Weights of a small mixture-of-experts language model, trained from scratch on English Wikipedia.
Size: vocabulary 16384, 32.3M parameters.
Experts: 32 experts in each of 12 layers, 160 tanh GELU neurons an expert, 2 picks a token, a softmax router, a shared expert of 128 neurons.
Training: a variant of Adam for the experts, 364M tokens.
Below are experts of layer 7 (counted from 0) of a mixture-of-experts language model. Rows are named router (the router's row for the expert), up (a neuron's input weights, with its number) and show model dimensions 0-63. Each number is 128 + 32 x the weight over its row's rms, rounded and kept within 0 to 255.
After each expert's rows: "gets" lists some tokens that make up at least twice as much of what it gets as of all text. This comes from a sample of Wikipedia text that the model never trained on. Tokens count by the router's weight.

# expert 19
router [134  71  61 171 125 156 151 161 148 146 174 102 114 105 175 126 160 177 160 127 135 116  23  89 147 136 155 144 142 151 113 152 107 115  93 171  56 112 101 116 119 136 123  98 148 120  92 127 181 156 174 148 119 101 139 141 153 112 140 109 121 165 128 105]
up0 [105 188 178 154 137 151 133 116 102 189 137 106  63 130  92 106 104 160 118 137 174 168 119 100 141 157 140 139 114 150 216 126 118 154 111 110 170 108 138 126 112 105 142 111 119 130  79  91 154 180  84 145 100 147 154 112  87 104 126 104 124 196 143 150]
up1 [121 148 150  79 102 100 136  84 114 150 152 128 172 124 186 162 124  91 185  99 132 132 148 139 119 116  66 120 139  97 165  84 131  99 144 163 144 100 123 124 129  88 103 102  86 165 171 166 122 105 129  85 126 135 177 139 163 129 150 184 141  79 146 165]
up2 [234 139 104  80  85 123 116 135 127 116 169 117 113 107 153  99 101 186 110 142 144 157 146 115 187 158 142 102 107 161 108 114 111  68 131 149 134  93 153 180 112 116 115  63 154 111 106 134  57 141 157 152 114 130 176 115  42 176 123 115 131 185 126  97]
up3 [144 134 142 101 104 105  97 101 124 161  81  75 100 135 111 167  93 147 165 162 105 126 108 117  78  73 112  95  89 146 164 120  94 151 173 140  88 134  94 136  86 148 181 110  65 156 205 176 167 124 107 153 142 137 164 151 163 219 199 153 147 141 127 102]
up4 [142  91 132 129 137  94 171 111 155 118 151  79 148 194  90 171  80 126 138 127 176 159 132  66 126 156 110  44 129  89  93 179 130 180  94 151 156 199 140 201 133 141 123  95 115 174 152  67 130 119 139 117 119 126 180 136 131 131 141 100 146 142 155 100]
gets: "s", "es", "ers", "ions", "ies", "ings"

# expert 7
router [159 150 125 130 166 118 156 176  94 104 123 156 140  89  81  81 127  60 101  86  96 156 101 186  93 104 107 156 150 144 108 100 146  88 147 189 141 107  82  73  79 118 131 148 173 131 133 164  93  95 102 147 170 127  95 132 137  67  66 161 155 126  68  45]
up0 [143 166 189 116 109  94 176 142 108 112  91 110  53  89  99 183 141 134 178 150 128 110 111 161 119 105  79 139 147  45 149 161 121 159 113 115 102 126 155 140  51 103 160 135 146 151 114 116 130 120 116  80  63 127 154  78 173 142 165 137 167 183 144  75]
up1 [145 128 157 140 165 123 133 137  83 177 164 111 161 107 170 115 149 134 151 177 144  92 110  86 163 141  74  59  83 133  94 156 126 208 168 138 209 121 128  82  77 164 125 140 110 135 156 116 157 128 140 181  84 149 182  70 104  84 142  58 125 119 111  58]
up2 [122 110  90 129  57 113 142 107 116 155 107 138 121 150 120 166  81 103 131 125 120 105 140 150 113 171 180 146 144  99 100 135 108 152 192 133 154 161 112 100 176 125 159 126 124 123 155 113 118  99 147 129 138 115 164 148 125 128 166  68 127 108 162 163]
up3 [138 140 109 100  98 132 116  84 120  90 134  86  85 121 116 134 124 147 143 145  88  99 136 105  88 141 149  77 106 115 103 117 105 107  92 152  89 125 212 136 133 178 185 101 124 111 195 112 123  82 163 172 123 221 159 150 138 127  98 132 184 124 139 100]
up4 [143 193  59 145 152 134 165 166 119 173 135  94 128  70  98 136 152 120 121 110 108 164 141  75 163 147 138 151 105  91 151 151 164 105 149 121 157 165 106 174 103 107 147 129 103 115  66 122  88 100  75 160  98 170 128  91  52 145 142 141  59 120 172 143]
gets: " in", "-", " during", " over", " at", " on"

# expert 24
router [152  93  68 117 111 147 115 177 147  72 162  84  92  71 137  58 165 112 141 113 114 124  92  63 139 189 161 191 104 184  93 143  88 158 128  61  78 128  83 133 110 156 111  99 136 112 130 135 133 108 173 104 174 193  86  96 125 133 108 146  83 125 185 108]
up0 [135 140 186 105 131 142 110  87 115 120  83 146 128  94 170 140 133 133 141 151 155  73 143 143 110  35 144 127 131  97  99 167 169 100 126 182 206 142 187  85 167 168 119 138 120  78 178  44 112 130 176 116 145 165 109 140 169 111 140 112 138 105 130 146]
up1 [168 122 133 153 125 108 173 100  97 117  99 121 138 120 138 131 143 181 131 164  71 143 125 102 127 122 123  83  77 131 164 168 102 146 180 136  30 134  89 123 166 166 154 151 147 209 125 155 169  98 139 151 130 127 145  92 106 124 164  86 140 164 109  83]
up2 [164  87 116 175 135 117 136 144  93 157  61 130 179 142 103 199 107 114 158  88 125 133 153 110 126 129  95 122 128 112 126 155 116  98 165 149  97 122 180 148 168  95  93 140  91 205 146  69 152 103  97  80 165 126 184 124 120 186 189 133 120 184 126 122]
up3 [180 105 164 123 114  98 141  86 101 129 119 122 135 124 123 136 128  89 152 113 148 159 116 122  54 153 135 126  87 119 129 152 178  75 134 151 121 174 131 145 133  80 179 168  66 171 117  98 106 128 138  86 116 112 130 104  96 150 169 148 110 145 133  49]
up4 [184 101  88 161  98 111 148 115 139 102  86 119  84 159 130 141 130 122 179 126 104  97 125  81  84 118 137 101 116 100 147 141 128 140 129  79 108 130 118 154 163 157  78 149  97 196  87 138 114 137 118  85 148  78 132 140 117 150 107 106 141 117 140  82]
gets: " and", " to", " in", " at", " from", " into"

# expert 9
router [ 83 128 139 121  58 127 155 163 146 143  66  94 176  45 102  97  98 137 115 155 201 125 100 155 101 140 105 184 164 134 131  95 159 145 170 169 167 110 113 124 146  94 111 131 132 105 133  90 153 138 151 137 120  84 142 186 127  82 136  90 143  98 181 102]
up0 [123 162 104 136 127 110  92 130 132 150  88 172 153 145 124 121 106 127 149 110 172 150 153 137 145 134 201 104  91 155 186 122 147 157  87 139  96 175 158 101 167 152 100  91 160 134 141 169 131 129 140 101 121 114 137 108 151  59 129 111 118 126 142  95]
up1 [ 71  69 107  99 112 175 154 154 132 185 146 169 124 117 103 141  89 195 152 158 110 135  71 128 126 124 121  98 155 129  91 134 143 116 139 128 117 125 140 123  54 149 141 119 106 100 180 135 138 132  86 154  66 153  90  86  79 110 165 149 145 160 134  92]
up2 [104 159  94  97 132 144 162  85 143 106 123 104 169 152 137 131 127 100 131 111 148 105 170 137 121 120 107 146 105  92 146 119 130  81 185 158 114 167 195  80 111 115 110 122 127 140 188  84 126 104 136 129 161 169 184 103 112  74  89 169 114 174 147 139]
up3 [127 136 166  74 150 123  91 113  90  97  96 190  91 134 131 124 138 108 183 136 129  77 166 135 119 142 100 152 140 125 128 133  92 152 197 158  73  56 122  98 117  62 126 116  95 114 148 158  79 162 140 185  96 159 171 165 118 110 127  95 140 123 142 116]
up4 [160 176 125  93 140  97  65 145 129  91 122 168 120 190 133 124 146 160 143 119 124 108 163  82 155  34 103 125 107 124 170  89 198  96 129 136 109 126 183  65 118 153  87 140 145 130  96 119  96  88 105 133 133  76 121 109 148 175 119  73 105 136 131 169]
gets: " |", " ", "–", "1", "0", "2"

# expert 0
router [201 158 119 162 149 147 175 127 112 171 117 150 153  78  86  97 145  88 101 122 154  87  79 133  70 137  92 113 110 119 119 162 157 142 142  91 147 140 165  88  92 153 149 145 158 112 174 147 140 140 154  96 107 152  80 178 104 102 150 178 138 140 135 109]
up0 [ 99 173 113 111 183 148  82 130 120 140 152 159 129   9 127 142 143 134 142 160 137 145 105 130 129 151 128 121 177 115 110 127 132 118 144  37 135  92 117  95 131 115 139 124 128 166 140 147 103 148  62 164 185 163 154 141 157 123 114 146 101 154  84 129]
up1 [163 122 163 118 111 105  77 123 108 106 159 133  95 140 159 120 139 148 207 117  74 100 153  83 135  96 145 133  89 142 130 133 148 129 121 146 102  90 151 104 155 161 135 132  97 147 118 106  87  83 100 142 118 142  99 146 102 217 178 134  94 128 184 149]
up2 [116 113 188 105 146  92 126 138  74 105 169 106 155 143 215 166 133 101 190 183 124 132 133 102  93 127 165 139  75 117  92 144 100 166 134 139 131  62 144 122  90 141  48 126  87 146  85  90 166 123 114 156 145 149 149 179  99 141 142 159 161 128 144  96]
up3 [112 137 107  95 111 132 166 124 103 197 127 103 192 118 150 102  98 123 103 131  26 137  91 149 104 115 164 125 133 110 127 133 101  89 146 107  55 108 138 166  56 111 111 151 107 145 129 138 115 104 206 140 163 126 156 109 105 162 125 119 151 143 131 100]
up4 [111  91 136  76 138  91 127 135  91  98 108 129 121 148 123 160 146 148 135 125 142 118 132 122 121 157 168 106 114  82 126 219 106  93  99  86 146  86 114 154 188 122 129  73  96 144 116 100 216  96 104 103 156 123 185 103 112  90 114 112  93 131 145 112]
gets: " for", " in", " won", " a", " with", " at"

# expert 3
router [ 74 174  81 165 166 103 122 183  79 119 173 154 107 109  83 101 111 157 122 173 129 124  71 114 107  84 135 151 159 133 129 133  98 158 105 141 120  68  76 135  73 122 126 127 172  96  97 163 198 171 162 106 159 141 126 138 110  88 111 146 150 110 137  74]
up0 [132 198 134  89 146 140 165 118 149 146 114  63 170 136 142 106 121 104 129 110 112  95 149  61 119 109 118  95  93 121 117 116 101 141 130 133 131 112  88  85 122 137 148 145 142 110 138 132 103 152 104 174 143 117 141 151 188 139 146  96 131  84  93 102]
up1 [120 102 149 113 125 105 113 152 121 145  84 152  84  74  84 198 133 106 220 117 117 116 140 150  96 122  86 161 167 107 132 132 149 172 210 114 112 143  84 117  80 122 165 105 121 150 132 128 130 123 133 136 113  99 134 115  97 150  81 133 117 166  76  66]
up2 [132 160  62 171 154 117 182 168 151 130 130 218 101 155 108  97  97 113 143 169 159 180 149 133 134 142 109  59 140 101 172 134 124 112 152 132 135 114 133  32 143 122 125 185 104 119 146 137  51 103 100 119 136 208 113 101 141 113 194 131 103 179 100  97]
up3 [133 133  85 163 166 184 132 125 123 126 130 144 144  53  71 161  79  85 137 166 139 103 104 148 122 166  79 135 117 148  83 122 143 105 104 137 101 162 176 129 143  69  52 126  85 131 106 120 107 106 181 107 125 129 136 112 141  88 103 106 104 123 164 128]
up4 [116  77 176 110  72 134  88 123 144 127  96  96 102  89 155 123 108 180 143 159 125  81 122 120 163  83  81  78 185 114 157 172 158 142 112 147 113 146 124 153 134 156  75 175  73 156  92 142 136 145 124 170  96  90 195 143 121 191 149  27  63 108 124 119]
gets: "|", " as", ",", " (", " |", ")"

# expert 15
router [119 138 187 103  82 184  97 106  74 126 178 131 121 103  96 141 154 120 177 115  90  86  81 114  84 142 131 146 114  88 123  70 104  81 110 193 122 182 150  57 150 102  88 120  95  87 113 131 155 135 135 167 148 137  87  83 122 127  85 127  71 135 129 140]
up0 [108 102  86 125  88  84 124 119 150 149 163 156 148 104 217 113 138 165 144 154 169 132 166 133  89 114 130 148 142 105 158  97 158 181 106 105 117 126 136 151 165 160 139 176 125  86 104 187 110 105  83 136 140 116 127  70  64 128  92 117  91 159 115 151]
up1 [139 147 104  74  72 169 164 118  90 156 101  98 135 141 163 197 126 112 104 126 140  86 144 170 119 174  85 183 171  94 162  97 116 153 152  45 106 119  88 120  65  95 143 148  97 131 161 106 127 115 154 184 156 184 186 119  95  60 135 151 134  74 198 129]
up2 [148  81  85  65 121  99 203 104 108 182 136 123 127 119  93 116 109 167  61 155 131 145 117 150 149 105  97 113 140 148 184 125  90 153 165 132 141 155 151 213 125  82 133 123 150 136  92 140 143 157 147 160 109 123 155 120  83  90 129  72 155 135 201 210]
up3 [163 139 136  68 128 134 105  86  77 130 143 150 113 172 154 155 107  89 107 157  90  73 146 106 129 159 130 117 142 137 144 162 162  99 175 110 124 142 136 103 134  87 157 141  99 107 106 139 163 137 177 178 205 152 148  61  93 147 104  87 109 189 176 168]
up4 [144 124 151 148 136 115 141 102 122 100 120 103 138 132 151 133 122 154 155 172  91 153 177 165 101 140 115 149 114 108 148 145 179 121 155 193 161 105 143 136 138 112 159 113  27 130 154  90  82 156 164 112  24 161 138  90 175  61 127 131  97  87 158 106]
gets: " ", " d", " l", "10", " D", " +"

# expert 12
router [ 91 128  77  64 122 136  89  88 148 143  85  66 150  96 112  98 170 136 184 119 189 146 175 171 163 129 149 162  88 143 127 178  99 107  68 169 127  62  61 114 118 111  97 151 158 153 126 114 172 188  91 149 183 109 157 143 120 120 138 161 121 102 164 162]
up0 [115  93 107 103 147 165 169 158 183 192 153  98 109 100 102 144 121 135 203 165 145  79 122  93 139 147 177 135 134 122 140 111 130 108 178 135 120 133 135 121 108 140 111 140 100  86 148 122  89 167  99 140  92 161 191 120  52 118 135 121  79 107 132 142]
up1 [119 176 114 144 177 102 171 141 154 180 170 155  63 123 115 113 132  76  85 180 150  75 155 195 128 125 104 104 167 102  82 151 116 134 138  90 178 152 146  95 113 136 127 114 160 137 103  68 138 109 152 134 137  98 179 156 148 132 108 126 111 110 175  90]
up2 [114 101  87 128 161 143 160 131 134 138 132 104  69 141 118 118 128 122 155 117 178 104 134 147 136 131 194 179 135 103 143  95 137 118  93 147 183 133 150  77 143 132  85  92  86  99 169 122 109 131 175 170  94 154  93 116 106 153 149 116 115  94  97 124]
up3 [137 154 145 188 162 131 167 101 110 157 130 120 147  91  95  98 122 127  73  83 149 121  87 134 159  64 154  78 160  93 171  65 135 155 141  81 144 153 128 120  78  67 112 150 155 163 117 122 137 126 110 133 182  86 190 121 131 154  83  75 154 156 138 134]
up4 [155 184 111 104 171 131 139  91 115 142 157 116 149  89 118 111 139 134 186 192  98 146 117 105 124  97  86  73 143 127 145 175  99 148 149 116 144 165  95 107  93 137  92 185 129 141 124 125 178 160 170  93 128 119 194 153 108 100  87  87 148  98 119  50]
gets: " |", ";", ",", ")", "\"", ");"